python train.py --d_shared_expert=0 --router_score="softmax" --balance_bias=false --lr_router=0.00045 --norm="layernorm" --optimizer="soap_variant" --beta1=0.95 --batch_tokens=65536 --max_seq_len=512 --train_tokens=596700000 --dataset="wikipedia_en"
Below are experts of layer 4 (counted from 0) of a mixture-of-experts language model. Rows are named router (the router's row for the expert) and show model dimensions 0-223. Each number is 128 + 32 x the weight over its row's rms, rounded and kept within 0 to 255. Numbers have three digits each.
After each expert's rows: a language model's description of what the expert responds to. This comes from a sample of Wikipedia text that the model never trained on.

# expert 14
router:121107046105166096181148139098139109127107157178072134161162102155107147156116098170095083108152177102133139109115118086155116130112139173116110093136103101086123118103177181131117144146156077134070141106100141162198157106093101109137124080203136079158108178086105169161144138144128085128150151164114166160113148064119131144139073102138098148206077122172180146086114112116160141115121151085092088136197151130163078105135034149115134092080147112179115154134134081126072092092128117130131120115113108175158183119097100122077171125111143070143105098147147131119214096151142127168143207154115099065094143110105139126119134135182166121192118139172118095130151140128115179162130
Abstract or action nouns after the, a or his, often followed by of, such as development, inability, competition, guidance.

# expert 1
router:131103122083149127187135107110137150181134147181104149174139129148137142165113080162109070139149164121110166160146127083140109139138147174096100128149111135136102099121155173129088125162152108096055170067100100143154156095128120118077078109171109121163129185098095112132160134194122080119162135158112158162137149133205109150176082080184103124154100123158175127105142143141142138105168158125111133185187185130136094107155079148108123132082127116185090168082095115150084097108136122141074124130081133143115136132075098113103174159077162079104108099086117100167173081159115108172095199160084083085086155068068161148150084141176175136113127167162114096132174166080102167177101
Wiki section-heading words after == such as History, Career, Background, plus founding/debut/operating words in biographies and company articles.

# expert 54
router:138130090083164114190109117057112169157092166190101173143120137150143171135092106147088103120098147162135173182155140098126120137124151164107080120179108099081096116073147141102114126147127131075085126136138106159194143060131108076101117120157108119194099178121084113123122106147133100114195128115068180151128109129167148155145117062148122117185124119151175106129152158163198180118182194145138120145149128144156099110158088116105104133101113134232128186113143135144064075083181149127058111093148098144095151143053143084078152116066138105120133091135134094129157120144101100160101157143099125068101129125092136114162075143172124121157141192178125124136134133096096142149103
Periods and other end punctuation closing sentences in prose, plus the second line break before a new paragraph or heading.

# expert 18
router:133132158122095086149113146120154156167148141125101137175129134133184151181136115170076111114138116154131195115141097084159063102151127164120091079153090143132077132122141138116076095127139135126078136080157120181175113078138098114137097132135100133130128180115064106105190164145119067080179128158045162152119093119144113150179115059155122136162141149141178106166135121164148179090169155136129125109213176160146128052142062146057119073108110138130109157089085127103067059141178161126077161064069147148128139101095106155166163114099173092108147109120121128123161097117083138180136146132083103110054131125128155100125093166169141105181146137123108145143177162135138128154151
Semicolons and sometimes and, while or closing parentheses that separate items in lists, tables and clauses, as in Atonement; or 15.4%;.

# expert 57
router:096117136116187132151124110141141196144118142150095139165146107144113142166218072150137127158151152164124161120172124103098121101160186187154074114119080131136114106114107165134079143137165070086070157082086076196118093075152084069113146090144100084125117191114098122129153151171131118135146135116133177157131139121154104112170104104171110123141083138140167101120125120096148139113189099155151146158210157096152119056166138160094070135088120114160095173075119191137099111109156093110105113136143112189166161141073147118132158177086119086126160095110117100117156084165127134141098166171110100138079152087095150129129089110139118130158117139176128046061106155088090193126093
As introducing roles or functions, with became, become, renamed, appointed, and following a/an: serving as chief engineer, became a member.

# expert 35
router:158083123068097085168081149091165137156145131163136158124083150167126147245119106118097082126086147166116147132124128121153104109148183154105123158177102155112061109133212096106122110133139135130100176045119073154127154088157144145110100102216134092167091162109103137133122122150099111134145099158115148128141150111171115106130131157171113117152089108122203082092120175184123118094158141118111091175196143155112097095157111111084122128105154158171082123077095156164108117064122120135094123133093173126118098140120091121137151131102219106121113091064126151124193104144116099138111138148115116107102107092106213122193117113154147120139138201123136143124164137058143162180121
Lone space tokens in tables and infobox fields before a number, sign or currency, such as | 32, Impact factor: 1.645.

# expert 32
router:114091146076162137171132110105134154185116156187084155142130129151127143168115077173085073136118139124097159175133135078141123158118133167078117148153122137111096099117153143118107111143155105109060186068118103153141144089125092087099082100165092129161141198080096119120152148207106090121153146159113180146162161124176104133175103086169111128156120128137173124099113133166148145106184165135119102176173188118140090108172065147062147148086125119168104171080127153160099110109135094114064117113102114144124123122071105127087178158093168081138132105104137108146176104153143111165118182155091072096086132077054155122156092134185182120134148170144148104150158169075114192179118
Line breaks, pipes and closing "),"" ending names in lists of characters, people or districts, plus some CJK byte pieces.

# expert 61
router:104132157106126124178134052094110127165140165145138180160199145159107132193109092174098131132106189147099145131110124100086171119151129124106141136198073145129134110094165152141123124171113126107095154082135100184165162039119100083061089132120081101227139190047135175166136131205182091074182154144126136141139131094157105149136115124153155148155121101155141111137113154121140151120158129124141098179151161137074102088147102114132152125103125122165131138079166104129111097097181134079073107127095152143092107103102148092136134118111158094110114039090124093134152100102156108149127208166105117135100145084076129138159045108141169152164144142156105108115141147080115134164128
Prepositions, chiefly in, of, on, during, from, at, often starting a sentence (In, During) or after nouns like part, member.

# expert 42
router:122084116123090117166098087124150130168118141142114143139179140100140161205111121127116138112130190118103180160079143113101117116098185163132091134139120138126075074104120150094050133112186078104074189060115127128149142053169101108069108153202092135125138130107105152139156148156126070132161131142063160196126101147164146164158132127136147152152137122112142109142152184124133115081134132153079098156135136132163102144140085133087080162140159145143090111125110129115088127134131121148130125118124138187134135111100095099116235124038144087155176099102140127171159093171135111216082129174096055101128113075082157117205082107150143135103132149164075101132133113104125162148110
Digits, degree, minute and second marks and N/E letters inside geographic coordinates, plus digits of other long numbers.

# expert 25
router:114086110070122135169137110094150154183123145195114139152117122173149155167099067162094073141126153099101169160130126077137102138121136174073091130154110129109094096101153161100111127157158108107068174062141107151166143106144100089082096107174099134163134171092091108123151145191110079116167133161102159168119140122186105142167088082188137130154101131157159133122132143136126139083176146139097114169168160147137088105146082158088135130100131130173102170083119129123073090104133109130068120124081119148100147122074107117091172153085160083111116081106121115165180097159135117179097180164070092088093172082040166116167077132171162128113135163160139099144166176069103177173119
Third digit of years after 19 or 20 (20'1'8, 19'7'6), plus sentence-initial The and commas in lists of names.

# expert 41
router:100132137110145129142117154101125154134072149158102159178125085155154173116113048172105110143128146139137190149149139112152144133135198215098043118146109124120062099094175126113123102146177125080093147120139111161126111105118116150114089102143131068191151151076102094099171144173083118082140108159122129130128150138195119140145101118147137103162091118190150130108127117161099140148161168112110119164157164169082112123154074169057098140112169102173091173081122094166098071143175163116085100104160090113125118109102102131116131140079167100118173107115102072191138135186104134155142164186098089058103129094134193094213071114135144145169118183125144113117149151106094135135102
Line breaks, mostly in tables, lists and around section headings, plus the == heading markers and opening quotation marks.

# expert 16
router:145097121097128162146127123137137166154093159126122129200153121140129147181120093170095075132122167161106196170136142079175145146171137147116116158139096157144118104103117156132125136140167101068062195111139110135150102127142082071087109113145117068103158121110046119143161100175099101139185132214115156161095171156119133171155116108143105108116131096156132096138137133163128112102158143129093138158132137120156113109131085173078142106059120151163130139114119106152026071126126159154081134146093126145074129109094122113078188099076144018128127127114106130124187082150131147177092127149073090112109158105111105118144106157175223126131165164155150118113147223095124132147125
Last digits of four-digit years in dates and season ranges, such as 196|4, 200|1–02, 202|3 on Channel 5.

# expert 52
router:146097098119131131177175140075102109121137163171093169145149114139145127138131104150104076143152147131142135124092110097155121128119111133123104126182089099084116109099118196117093142128185117143104132105116070186158126115095087123112117128181090105205152174082123129177120116169151092098179128157125158164136134098125139172142060120161112147199108124211157128104142151131168118109129169123083114161191180097120067076133132121122103102052131136170100174117142123127074092144130134131078087124106102159132149169087069130072176169098113069098140120121146133140238094146133134185106188139100102060142144126108124138132107173198196134175113143182112086144151145075111126150132
Common nouns naming the article's subject after the or a, such as film, album, show, song, club, town, games.

# expert 47
router:110082140034126094186144064117115171141136131128144111191130113151135159143125111137098110174079200090097156128144111107129136217102206116094075160158117121093108109103161167143082146135139127104098190074110115189105122070153103148076090109121082116164133162103108133148135151197135108116149142144113155146112138126199125133129104149187160136116094177086119080130077138162148109086121137119153102174171134110157086085113128161138127080115152131185119163071130144176094097090208118164104083148064078161152179142103111109101146117096133100147132105150127059150143115154101090179163153121109105093110157109115140143143101167130150109142113163136102104128147143118108211184075
The articles a and an, and sometimes another or his, before a noun phrase, such as a record, an ankle injury, a dozen.

# expert 50
router:145099106126170135152117144093139147173172142160122115147115099149126132183139063133099121177066198118072145145109124087135095142088167160104140082161097149121109131097167124098102118207164100077109122096161136175160109119163087128108131069195126123156113145122114151159165088132132077072191128148112138162083158103146095173222121118150103130135109137145151109130140125134189162077168220074067113175180144169087128098144098109105104102122120137145118201127107123121078128085163153084103162102105119163151130111107104113115174085075122110143158104156126115155175085118105148153129137154106082139131144085064136086120059163175107164101141132123141116128148167127079190184085
Given names starting a person's name in lists, tables and prose, such as David, Cheryl, Robbie, Pierre.

# expert 19
router:133095090052152167158126114116103125159147166145125149165156115159162126150113122195100120122048150134136154129144101087161129147129131205100108122128092101083117111109163160107075123129162088117079156099165070153211156119125133150113111136148093112191165130119056124164142163167135081108196168201119155136133116078126156156160070112163092101150107096153085102157144151133120128108160143156082133174159151105120088068125099144080117096071168129168118165127088140123098065125115180156041099130092093170113128161087123077127192138088142114155119125086072135121180135097139082129091182187094099118110112105085149074138137161168195147111129158152153121106174134124136137141132
Nouns naming time spans and eras such as century, year, season, decade, census, and War in "First World War".

# expert 44
router:180145123073114100171124107110120124137136156134104156179116143162124169173061053234114123113156138134107126112135114083148154166058160139087105091182111147110088098104154113078102142146108115152109124100133128138137115077149059080094121107169138097159154217123079138132117068166135093090130127137117116157165188053133114134140131113159074128130107123172152101139178112145169126120152111156124071131184161187116109104143089176112142146107120135181124176060065146129095116091149161155154144097124085170116121122121139088091220148103162083120180119128143106107196108143116131158083165166077115128098121095104160105153112131136176130115162157182148138127129180093119173129097
The == and === closing wiki section headings like See also, Biography, plus some sentence-final periods and colons.

# expert 13
router:110121106100119138152146060069106154148149150143135150148118132135109135157096077113121105166126131102133156160117136069128137121116158129108066140150093168083089136091149180127103079123145134126066157085122143178182116125128121065111095104152108120158156186122107133106156146158158092085126140106131171147131154091131156133174118130133104157187080159168154108114099144155143101121198177129107151155169150120082118078158075188111127083107108169138117131112128166109117107134141124076036140133120091159085117145036056130142245109108129113116172090161164151142166132201111130217108140143068106145112124090107130122174113111171146134166152134141099130176199164082111180134087
Forms of be, have and modals after a subject, especially is or was after a name or It, e.g. "It was", "had been", "would".

# expert 34
router:124112148077174118163103135076106127144088149174124183149159113139121130133090086116124108155134167135119153121109074113176115135115184162100126131151079112165130117076156163124136043152173157081095138081131084138171152102122112107099076124168139143147113137088141121151161127183075111119185127190141172174154159119149122146169090100196053153109120131149174132153155129165210161143156171103123133136189178122137061068157088148089127129112160134149092161105141112104062127111137110115110129142071104106146141094076110120089163142099148069071091108054139170158189078138149100160115155162102064083095128103106149125155101136191133141104101136135153108134131183114120184178105
Nouns for medals, placings and titles in sports results, such as gold, silver medal, 2nd place, champions, winner, finals.

# expert 27
router:189098110112076131153130109139147115182139189167132169202099107156122139173082096119098106160088152153107125127121129110122139133122178156105131124148129089124139081104164152128096082181130111097065144076117115123133118136152112137064111104159071094160129206112086134135156148170115092153138154192118183154107172129145104137170126113161173162131103116141145107114121112158140148113173185117120119175160172111137088097122072134096104118071138108161079131133105141124077127075146095085124148152126129128122143114068082133083161112067169084102114036151096122123150060161122082154150197132097131082120130119078137081147088166163153077112169157201174073136138134091077165196136
Hyphen bullets beginning list lines and infobox field labels such as Born, Died, Location, Coordinates, List of.

# expert 62
router:149125132104144150132144077124130187157168128163075151148186148175129133147049103185078107114152162114114160140146134089127103119130157235081123105155130123093142132052154146128073101184131119082032164115099110134130143082128129072127115097141153154189143156130100164155165134157099092128144152112122148133131135133144111130170113104134116145201099094109159137103103131145183163095137137100088124121201121144107094107177069152079121124102179154159121163123086095104079111133182152118103130093128155186069177128089099077081187102086162110148111108167152088147161070095163106143142161120088085112092150080087142110134108188188130151122118183142157089134161161124144123148130
Conjunctions and verbs starting a new clause in narrative prose, such as when, because, if, after, realizing, asking.

# expert 48
router:129134078104158110134093124109099142120105208163081130202170119144097180164134065173123061130098203100128210139102122084105083140102125168112152138153092147058138090093184165150127131148127115139084146107123092169167133122167126113123123083145113144183123170113085140126181157138120060123188113174121154148104184118149097109209070112170144101192137118142150159115104089128218146097165149099067120171149170093109105092151084145150118152105132098119092159066113131121098099107123145146098140141058111125144132096119140130096155181091174077128107096155124115143177111113140105129131152185121083108118123085078148098119071132196157137151142139138134128126154159109110139167132
Words and word endings inside song, album, film and show titles, such as Love, Heart, Night, and In Sick(ness).

# expert 53
router:154093105082158157161143091123154114137110130175108117188157087183093164169076102144105084153116153159107157151132139114124146136119143191097095098144105133119091128121149130142094133180153144071095153104161105136154149109138130101115082088150077103136143159101109087164170176170140083115149149135084157145102166128174070164136105109189134129142072143133179131118151143147184111039187160105126078186151180139101091093133090149111138135127122131154081129092085151172102067155127087174086117091126141151103114155045078107140156114106147074094157093143135082128159092173116124196102155174085053071102160091075173131174078113145116126090142150165128112140148154087151183140130
First words of multiword place names, often in sports tables, such as New Zealand, United States, Los, Hong, plus some commas and bars.

# expert 20
router:111078158058107079154135123094140163140141145189142156202163130177147139147083120133083103151082167142089170171118127063130112110127134120058140120152147136114089132112170148111157130130097086116100204054106131158120145127143123078083104092160083133182104184060083083136184115192131102095203147122107124155101119129180127157192119138214121119139087149156181142122119167142125126110167138109118168174146163122109105092148122124116111145138129080186081118126082108136126061131186103093111102138110141124085157128124106116120133104104136111121113054121124128154167052119156143167151133217103103108098154081094161144114094153158138138163161130172164140120114160097151165169099
The article the and possessives his, their, its after prepositions like of, in, to, at, such as "at the Arts Gallery".

# expert 26
router:113093123079130122177129105104141156179110153189102162169106128166138149164115072160085095150131167114120174157149139075111129160116152191085099130170128156115099098115164140125091116142161103119057175072145109157169121086138114117086087088163096138164137177094092109131156136191106094116160153148104180160136147112191121142173088080182129125152114140137168130110132141145130149107174156130105110179173171119132088104154067158094136141103149129170096157093107107126071082108134111134079108123090115154111133118076106118086177141094149083121118094107126113171175084151142110170118182165072092094089153075049157118166080129178178128113128177161111103126170174062109197183124
Spaces, pipes, digits and line breaks in election results and stats tables near Turnout and Swing, plus some line breaks and "but".

# expert 15
router:166091083112135092114168086075127138219130120162107131147139087147131157144135100158115130104114143110091170184143115075110158160149163137073068147116110163162072080052143194102102092185173135089081156040143113140159128087169127128099086074164072106118117159062072139148135186158128073141159138143129162131158184151141108149143092131151108122113131118140115085141136129109117156139168140118118089137168137107140117101154127122069133157131162162136108137076112113160117098120201121129086122084060123155150164148095119150102141158089175102133144119110105148164134080153126111241095171112094110085122189103095163147197086149139124141143143153152132095127142154084104161165100
First digit of multi-digit numbers such as dates, years, scores and table values, mostly 1 or 2, e.g. 2006, 14 August, 101.

# expert 11
router:123125109076130113171090130114115177210146161127121134159166117129094128203118112155080126127100137149102191129133118122148111138128182132117128106128116137102100087123143118082123106228117121143083168110164138149124139061101086088105079135194108136137158159061086108153139134141135063140176139155061127154103162113150102129135134074183106108144132137173175095088146150162145119132136154123100083205138172099161119109159095211125107098072154143176126140138092149121063117137130114133086138121148091144128168096114074086109164112032156100094098126111109107151176073150151105165106146159035093069085144077106145140147116104167148115108152144180156133120112161111117182148108
Single digits in the middle or end of multi-digit numbers, such as vote counts, percentages, dates and coordinates, plus spelled numbers like six, seven.

# expert 39
router:152051122106192078125083071118126107177138159169153171136113074184118136180051099124109085188155149165077144177142125104151077142119178169057112150143089160123090077129159121111130109164138107068119205016107076162183146136126140124083123085174141101166099175116083125103169156151089115105117115170107148111153164088138114118149115129157139115134129111172152095120126167174142107082143161113108108120173180137060061129138110118119134095121174136174102158059129117159091091117197129138071100125088126152114148157128150123137145162102142106089100085123110120134163080138175100154090158134107116093144185111113146147185125136149134137131149166181118123121126131110139136151142
Standalone space tokens before a number, especially after table pipes or month names, and before years or days: December 5, | 10 March.

# expert 30
router:183078091082140151174142143116152142159125184163109157185095112151097143159104073150133112137166169156133141176069131102123092146165114127096107083185110135103064122095125149121071098148151119115109133082096087181137126103130126150051106073143109126134100144105113129137146094199151124152176134140096138137133164089181124160156115093136146132121127127204138109133129146133143160084134149157104129146208176146115067116125127136097135146087148153165095139072098165118096094069137143126090117136110128138133162119045079133096167183041129097098172113125079074126173058137116132182113160171092088081126136063110158120162083103184129120105119151200153125152151174110114183148120
Commas after a noun that is then named, such as album, daughter, subsidiary, specific name, plus title words like titled, genus.

# expert 40
router:146066116119138117154068181139175121209116128187128156126140106167098109150089102143132099147143127110097207104142089060162095181089125113097077126125080131158133111080157157147111089171162111089103132086117108151146135097120133134109102099130115101131152172093103121163156164131143124087162140139069180129141137111103120093148123126165184177182145129142125092136138107152130143141155121153078170148161179094128126083119053160061062113082115134163114136080098160134090132103166147100089109138119142163145110094099128125131218130093177112118136099113072104151174156179150095143100176181108098118096147092070166156169098109156187166175113133174069138145164143079062152147086
Closing parentheses, brackets, braces and quotation marks ending a parenthetical or quoted name, such as (IOC), "young tuna", (1.49%).

# expert 60
router:096159140107115157145093131034100140108140136162152144159129083117149180123089080151117107121119182114064162165100108063148070083155186168119082124131069157157106087112141145089111142146166088073106137125137084158164163111130100130083123117144106127190168200109113151099195174165088119083169136158111180139136119121223109130142105127158134144127087162140152078174159120112124134081132187145126154151131200100143125091142112139074066118135158082152097158073154160123070071116170162125096126137132125144135117102088046132142158127067202111086121080109116095193152136112116146170111144147081106140106155124112144090189114149154172124125108156135133110116166148121133122161112
Line breaks and list dashes between entries in infobox field lists, such as Country (sports): United States, Born:, Kingdom:.

# expert 43
router:123083081091154109149082096076105141191159121146093115187141084187123131154118110145100133104095144116119154122101102092162137157167184130102124114163121163110062080092141140111095103222115142135090173074145110172135132104136095140118091054207058125136142171102079110120132151165113067096194145170115138155134191151136089151133111116183087115125110163123118083133174152150136111141174136106132106148153154103157063059182126127108126132092153130149086145108121127114099078112144114144077131115105152183137166147115119122069154159072205099087120079123124141134150078120101128164090190132064134095091188103128139145167091112130115168163130158148110110148137138077096178161112
First digit of a year or number after a space, parenthesis or dollar sign, e.g. 1978, 2007, 100.

# expert 37
router:124087112068136134172116111105136157194121149191111156166116124155138143180107071165077084143130154107104168163123122079126113156119143184086096135166120149119107088105160155129103118147160102108057160061113114155152137092141118112089101104178109131171126161087088115129149144198127073108160147156116161159125148112190108138179088087167133132146119141152159131106129129133121140094179136123111115191183170131139087104144072150085139129086146124177097168088114130117069087096150112137076114128095111142100134131080102123088180151081157073116120096105123121179175100156129118171099183164071089085089154075054156125174077130186176131119135175161117102131164166069120183177121
Spaces and symbols inside geographic coordinates (after N, before longitude), degree/prime marks, bullets and odd byte tokens in infoboxes.

# expert 23
router:178136088118144124166129130117155147167113181187125134216135096160102128148089099131115100171106167110129124145129131076122107153162137181081124128180134120104102051124145118146124115194134116141096147096076132170162114074131100076139096080206150120142141164117113139103159126161154087108143155147145152165088136098155147104112073079151101116142106099128191093125116119134139163095179133123144109157162182149066079063156070153122082143088158085168080144127118125116087065090158146149104095156145071175144179083085093152107167134090125066111112057136156147174168122164130109160120152155095132107051198048109143137164133131141137162146130128134130108097165145132160179161134
Opening pieces of longer words split into parts, often Latin-style prefixes, such as inter, dis, pre, exp, dest.

# expert 58
router:097082106111118137160122118079123147168136158167118175155146135165114173148085076177122087109109156131094190176087123079109165164113148149094110111136112148139099087066149165100097093179150098117084178102118121189133136110163109084088110125199095108145153145123106078116182148184119102110147150128093170118139145097151081129149069123153182141144111154169160109115129112126139161110174123149106111164173177108138113103152093146105101156101158133181069153105095124109082079141140110144087111074102095113111141102086113099092186169069152117118140084115095131144137070185137115170113156160100062109085171052067155126146089126190181135087154196127138095139135186095108176153152
The 0 in time-zone offsets like UTC+01:00 in place infoboxes, and word-initial pieces starting titles or lines, such as We, How, And, Is.

# expert 3
router:109108160114119120178145075119147188153138176167129172159132104142125128187097091145110121112052147097117135141136149107149095137109125218100071102115099125092099152108153089133086137154126105147094161123153146215116130049128096082101077106134132144212129159118116090097163168174138090108123095130118167163083128147174077154172126108150083153202134124128118120139151119126184121080138119081098130127158149146148064067136119136105097092110160170137072162109117130076126091114159106135069106096091161130108122150060169128138177131062142105147114103069122083139162133145112134154135156146093103100040174108116153139139067135182171099152140145185142118128170161064124150150108
Commas, and, or, nor, & joining items in lists or clauses in running prose, e.g. academia, government, and industry.

# expert 4
router:136091108073145087177120099110085188182095133167116153186132083172152146156104109157086062159158137112054212139149145096123157130149141150112131120155124123161092115081128187153106064132138112090087193070114132161163087107132131095101040091200103117163141137091106125139188148162104108102180127163123159179145123116170110088178095094170126127152112112155177102147103139155150153121180104142116122153137180132099104100158094121096157124111129127154107158102075094143102067107128151123106145080085145151109107098095103130102162145077153103102111094095113146159176099142149126171115171151066093103098126101101140097154062110163158151118118176140142062125151155070078167149103
Award and win words in prize lists and tables, such as Nominated, won, Win, Loss, awarded, plus the for or the after them.

# expert 5
router:114128109071161151157108089135147156146098175147154147152149077103108175177075116131094130118120157155093164155121144104148115126155150134112086084175103126090077116063140150118110075119168101060113146117119106189163122134151105103122137123197101119155118157123117140141178115147070105078118143154144131123146119130127094159171110112157154091162093148156138088125156095151182139092176170084083153165214157106140113119154015163063148125071139157146088165123119131124083108179155124142109069142114147175111142143094117088130169163105156110129141071081075081117173085133141141148116129182096101080152132130105171093137114155210170134144138191159086095094169198096102137161138
Country names and the second word of multiword nations, mostly after in, of or United, such as Romania, Japan, States.

# expert 59
router:133095115076122142152126094112131150190129144209119151158136119173134149175102057175094086132123144122115174174123122080128117142138155169097092132162109147111101100102160150113098115152159107102061170070128114153160130103127129094087100094165106129164137178104087121140157129189112091110158146161111170154123149121197115137176090085179121139154120134145177125110142136122132158105167129126106126185184171124137089106160066156084125138094140125168093146080092126122070086093144116132071114122094102149095139121062101114104178146072149075126116101104129124163172091152130117178112189167058085080104154071051155128168081132176158140119145168157116099146165170064113176187135
Digits inside years, sentence-opening words like In, He, After, and stems of verbs or place names, such as adv, evac, Loth.

# expert 49
router:125108130078130094167119079115100121159161175181096162162166097128135169184132070159096119135114203106114171132077121097109167146107119167097114122162104125143099117128165120118063101140151166120073190089127099169173140119111112129114133103168100125132093134129095122151178147144097075096143140210129168166132172083192150141157093060132140073176090113136145129068123170139163158130186131129091113150183137117107122034155105124100138137093146120148103177085143098124060080077113120115115143107146110147110121155095115100100175124103166116125140099093130090156200114128132100145088141124084119126091111103098171063156070177170149154128183127137144102069134153115081169202117
Middle or final pieces of words split into subword tokens (Ps-alm, Sh-ot, Memoir-s), plus "See" and table headers like Peak.

# expert 6
router:105115149139111109154092153124134107143143135152084166135125118137169117179088106157128106150106155108119183134129130083094118115086137153084095115165081086147059112102138138155135111187091136068068191110082135188145162107105123105087091089145106131145127140106068122168156145138131083098207105187119187182137086150193122137188097122172157069125117177191125096138120137172155100114177134069130101137168143134112077085158100132155104115115164112144114178139119126173108061152132106162068112114088116138093123111092131138115179139103180106140156052142095108125221109145119094162095172157089141091129121051077132160144085115147157120092136138142153125147156154056111171153114
Possessive apostrophes and the s after them, plus possessive pronouns like his, its, their, whose, as in Angels' and Duthie's.

# expert 28
router:131099095150159153151111074104129185159165135128108158168127135133134194194124074179091106174095127119139135137144131088075101129115178191100117112182123129159075097131157120098100145144127097090109155087108111134130135136134163128097104138140094125154151192095040136113131116186126101093174137157116187149117166107125118153151118131144061120157104076191128128132126164138143176105196140138099105128161174173171153129138074131098092107135161123115115138089138156137112112095105143128138094119070105148117189120097107125131187203077179060116164116083087103143174104157135166184056117126069064103086153069075140083142107114125166090134157120134119095143147194082166137160121
Words that introduce examples or additions, such as such as, including, like, as well as, include, except, alongside.

# expert 55
router:104088098117167139160122048110140171142114164172122125150137127150104106157127083129124130157095139144129170246141150107143119111171126182102071131134127104154133087109128130095112119105143108097082128131133054168120145093100107137118122087210098102155152164125066127093159175173100111105144120153110131182133142135120182122162068105149121111139131158150174143146128136138130139107194196094101120131157164102147110069132114176066103123074142196157087138114120123122120114122159142118024117141124137154130114173084057138130199130099147077104147122103121123156145097096094099192087168143117108128047165023117121120136098145163151142098148120113146136162159165090134175163097
Adverbs such as also, later, then, now, However, again, only, including -ly endings like traditionally, industrially.

# expert 31
router:196168138062123127184109112075084191117123128146133125201152153151116130184068091143111081131122128152084153166108127091106091104101140158137128131114102147145110100055130113159094137148151168140124145067134082184164154092161080108107156098131078122175173167105131113134109113166095107092184173154128109179128172072159136136175119120139087139152113144151133097119133140129168107090161103152110124142151171138113051082180060143098116128082167097155092161052092155179099128109202114104086127116089113120102129148138145136083148125085113108192169107142145126140178149116127127136097154198080092146103124080109213082114085117153161105157118138106135085134140158101124193168127
Colons, dashes and pipes after field labels in infoboxes and lists, e.g. "League:", "Born:", "Platform:", "1968 - medal".

# expert 38
router:119116116147110095175107141105186117174133112167116180167162076181146122149086103141076102155115137153105195165147148070146100106155166165086085143146148148114118092115149183150108173136130081097098144109177120166110100110119121125102128136191130094116136176090096149119126148164075045132191188168056135154131137135174123132170108041167082095161128113131164122082161093154136145082199136140114101152163179116124068084104079170105118166055162118211095132078117104103087104116136142110098150151121116125157143129103146096151154133133160080152197107075125086139172125119139071156101130117117088087094163061090136137151083108124139109118128157143140129152132153108140144178151
Direction and period words like north, South, western, early, late, naming sides, regions or centuries.

# expert 12
router:136119099121176128116158078107158132227129128166141159159136117165140124142095099150118101140141119163143147138119093113137129187084174130106112118117119121140110134118126156093101086178184132093084157063136081161123135038179078146092105096151092108120198148133098111161133146191094102144173140143106116181101143145120150158171086081132131104116094153107128066146111152144149132146121154129096139185133158126153082116137061168117086126078155126123100168071128156150105092093158129143096133120107110185109145103054129109111197127071193085101086127096098069194137047113175138162114176178084073086082181135088140132162126132149141111123129131194150111125141193121106147132149
Digits within numbers in tables, score lines, season ranges and statistics, often after an en dash, as in 2012–13, 29–7–1, 46.6%.

# expert 8
router:127082103067133143174138105099134170176123158196104150172125120146134142166108071161091088136128153112092167172130116091133112154121150183085096143160122137129088096109160152107087128163155104103066180079131098148153137103136098100089102100176095128163129175095098126106139137191113076100148133159104169141145158113193112138177086087186132134144118139165167120125116138156129154099168151135094118177178161131139074114135080156092147129084137118177092171087121131123087097088147103143066100117096131149111131108082108124087177159087160072128123098113111121165175087146114115179117180163068089100085152084045160140157082133184174126125147181166113100137172157063115180180105
Mid-word pieces of foreign or unusual names and Thai or CJK byte pieces, such as Gauc-her, Jiz-era, อุดรธาน.

# expert 36
router:112083113090143133162130120116134157199138154185111155171130135154136166167099076189065089126144150127071173156099140085104113127125119188099125114175100144108105114113152170115108119145168098118075174072131120155152141104113123108088092108168113144172121169079111120134148133207122090133163143154118154152134181117179108123168087075179142123137117133143170140144117142132134139089181162134118144184182158108123096116150080155080158148084139119180108181078132127105071105091146123122079124114097138137101112134073095122104179159083147090113128089086117132175159094160114110170082203163064095077112151078054162131148081148177159124130132182138120078135177174074099166169109
Prepositions, mainly of, after a noun like copy, edition, member, version, plus some name pieces such as von, Khan, Singh.

# expert 21
router:117110099086147110162116126115124137171109161196090169176119109132126175159092062179097061116136171118104155155118118077103113166100144171108099150158116140100048104124141148097104131135164126106072146079133129201137153112135121092093121088165075128140120156067086105129143132190117078113166176182091173163122143088168109134168035080164094132146153142146170157124140097140150133111182158162105108179172170101149097114140092148071121091102106114141095150106103134118088103086123145125097119117104137141148135108075092125112180184095148091093121118086130128144163128124121115158143182192097093090098141093063176105145083123193175135135158165152113085152164170068127163168123
Final word pieces of foreign proper names and head nouns of place or institution names: Boksburg, Multan, Ridge, Avenue, Office, School.

# expert 7
router:125087106086126130174136095093145161181121156201109151172099117168140139168109076171089074144120158111126178170132118083133121142129141164092097135174115139119100092111165160118097120166180095112062172079120110163163138088136123096095099109178095134158148170081092113125148136196110088123168139166107156151116162113187130136177098105162122145143127146146169118108137134143140151106192150139109100188187170137134097107146082147089153144098136122171101166087100121119078096088143112142074097117094122149121141118082109114093182137090160081107136083117135109175178081152131125168109189164076093080101157076057167134178086129185170127126144181164113107127150170075124197178107
Pipe and semicolon separators ending rows or cells in wiki tables of stats, election results and track lists, especially after numbers.

# expert 56
router:116101104092146144162140147094140162220141146212077172184124149124168129162119048144097147156131134094132219159119114134147121108122160152115097110116141102097125065121168165138081130165160107091115151093118050166151138124129128120092116117122104058166128167098126129113134136190164078092161118151100164098095096138138072173158152055179134104163104136170114103123187132087137106127159122144090042226139148120121112071149087130051137118156131122121118141098117093119090093073147107153129123152102107120088123172102120110155122144097156086121156114109128107141186100163144132150099173155054095100076178110110126120153111134158187146131103167142152147108141127084129184132119
Periods after initials in bibliographies and credits, such as J. H. A., plus &, slashes, hyphens and commas in citations.

# expert 63
router:122144138106116140147159128123135174186093135138080159124118109122149183147113103195106085117112133126066135201140133117101112158143127184128071087125099132119063126087155114129128087124189092103101159073131117160148155082091121106103121110130084127135145134075115092129134163186112103128130129160085190155130170110204063114180102069198086147146119155142124137153136125127139156078164143113133131148172152127085062104136108135035120116093098125135108165105132109146124115091161094075100100108075115148119151109091138127111176167121156083117144103079126133130136123142143146150105185142064096124114138093057198107130097158212181105137148188152099104181197150078164165162118
Slashes, pipes, commas and ampersands between paired or listed names in sports and music tables, plus codes like GBR, ENG, AUS.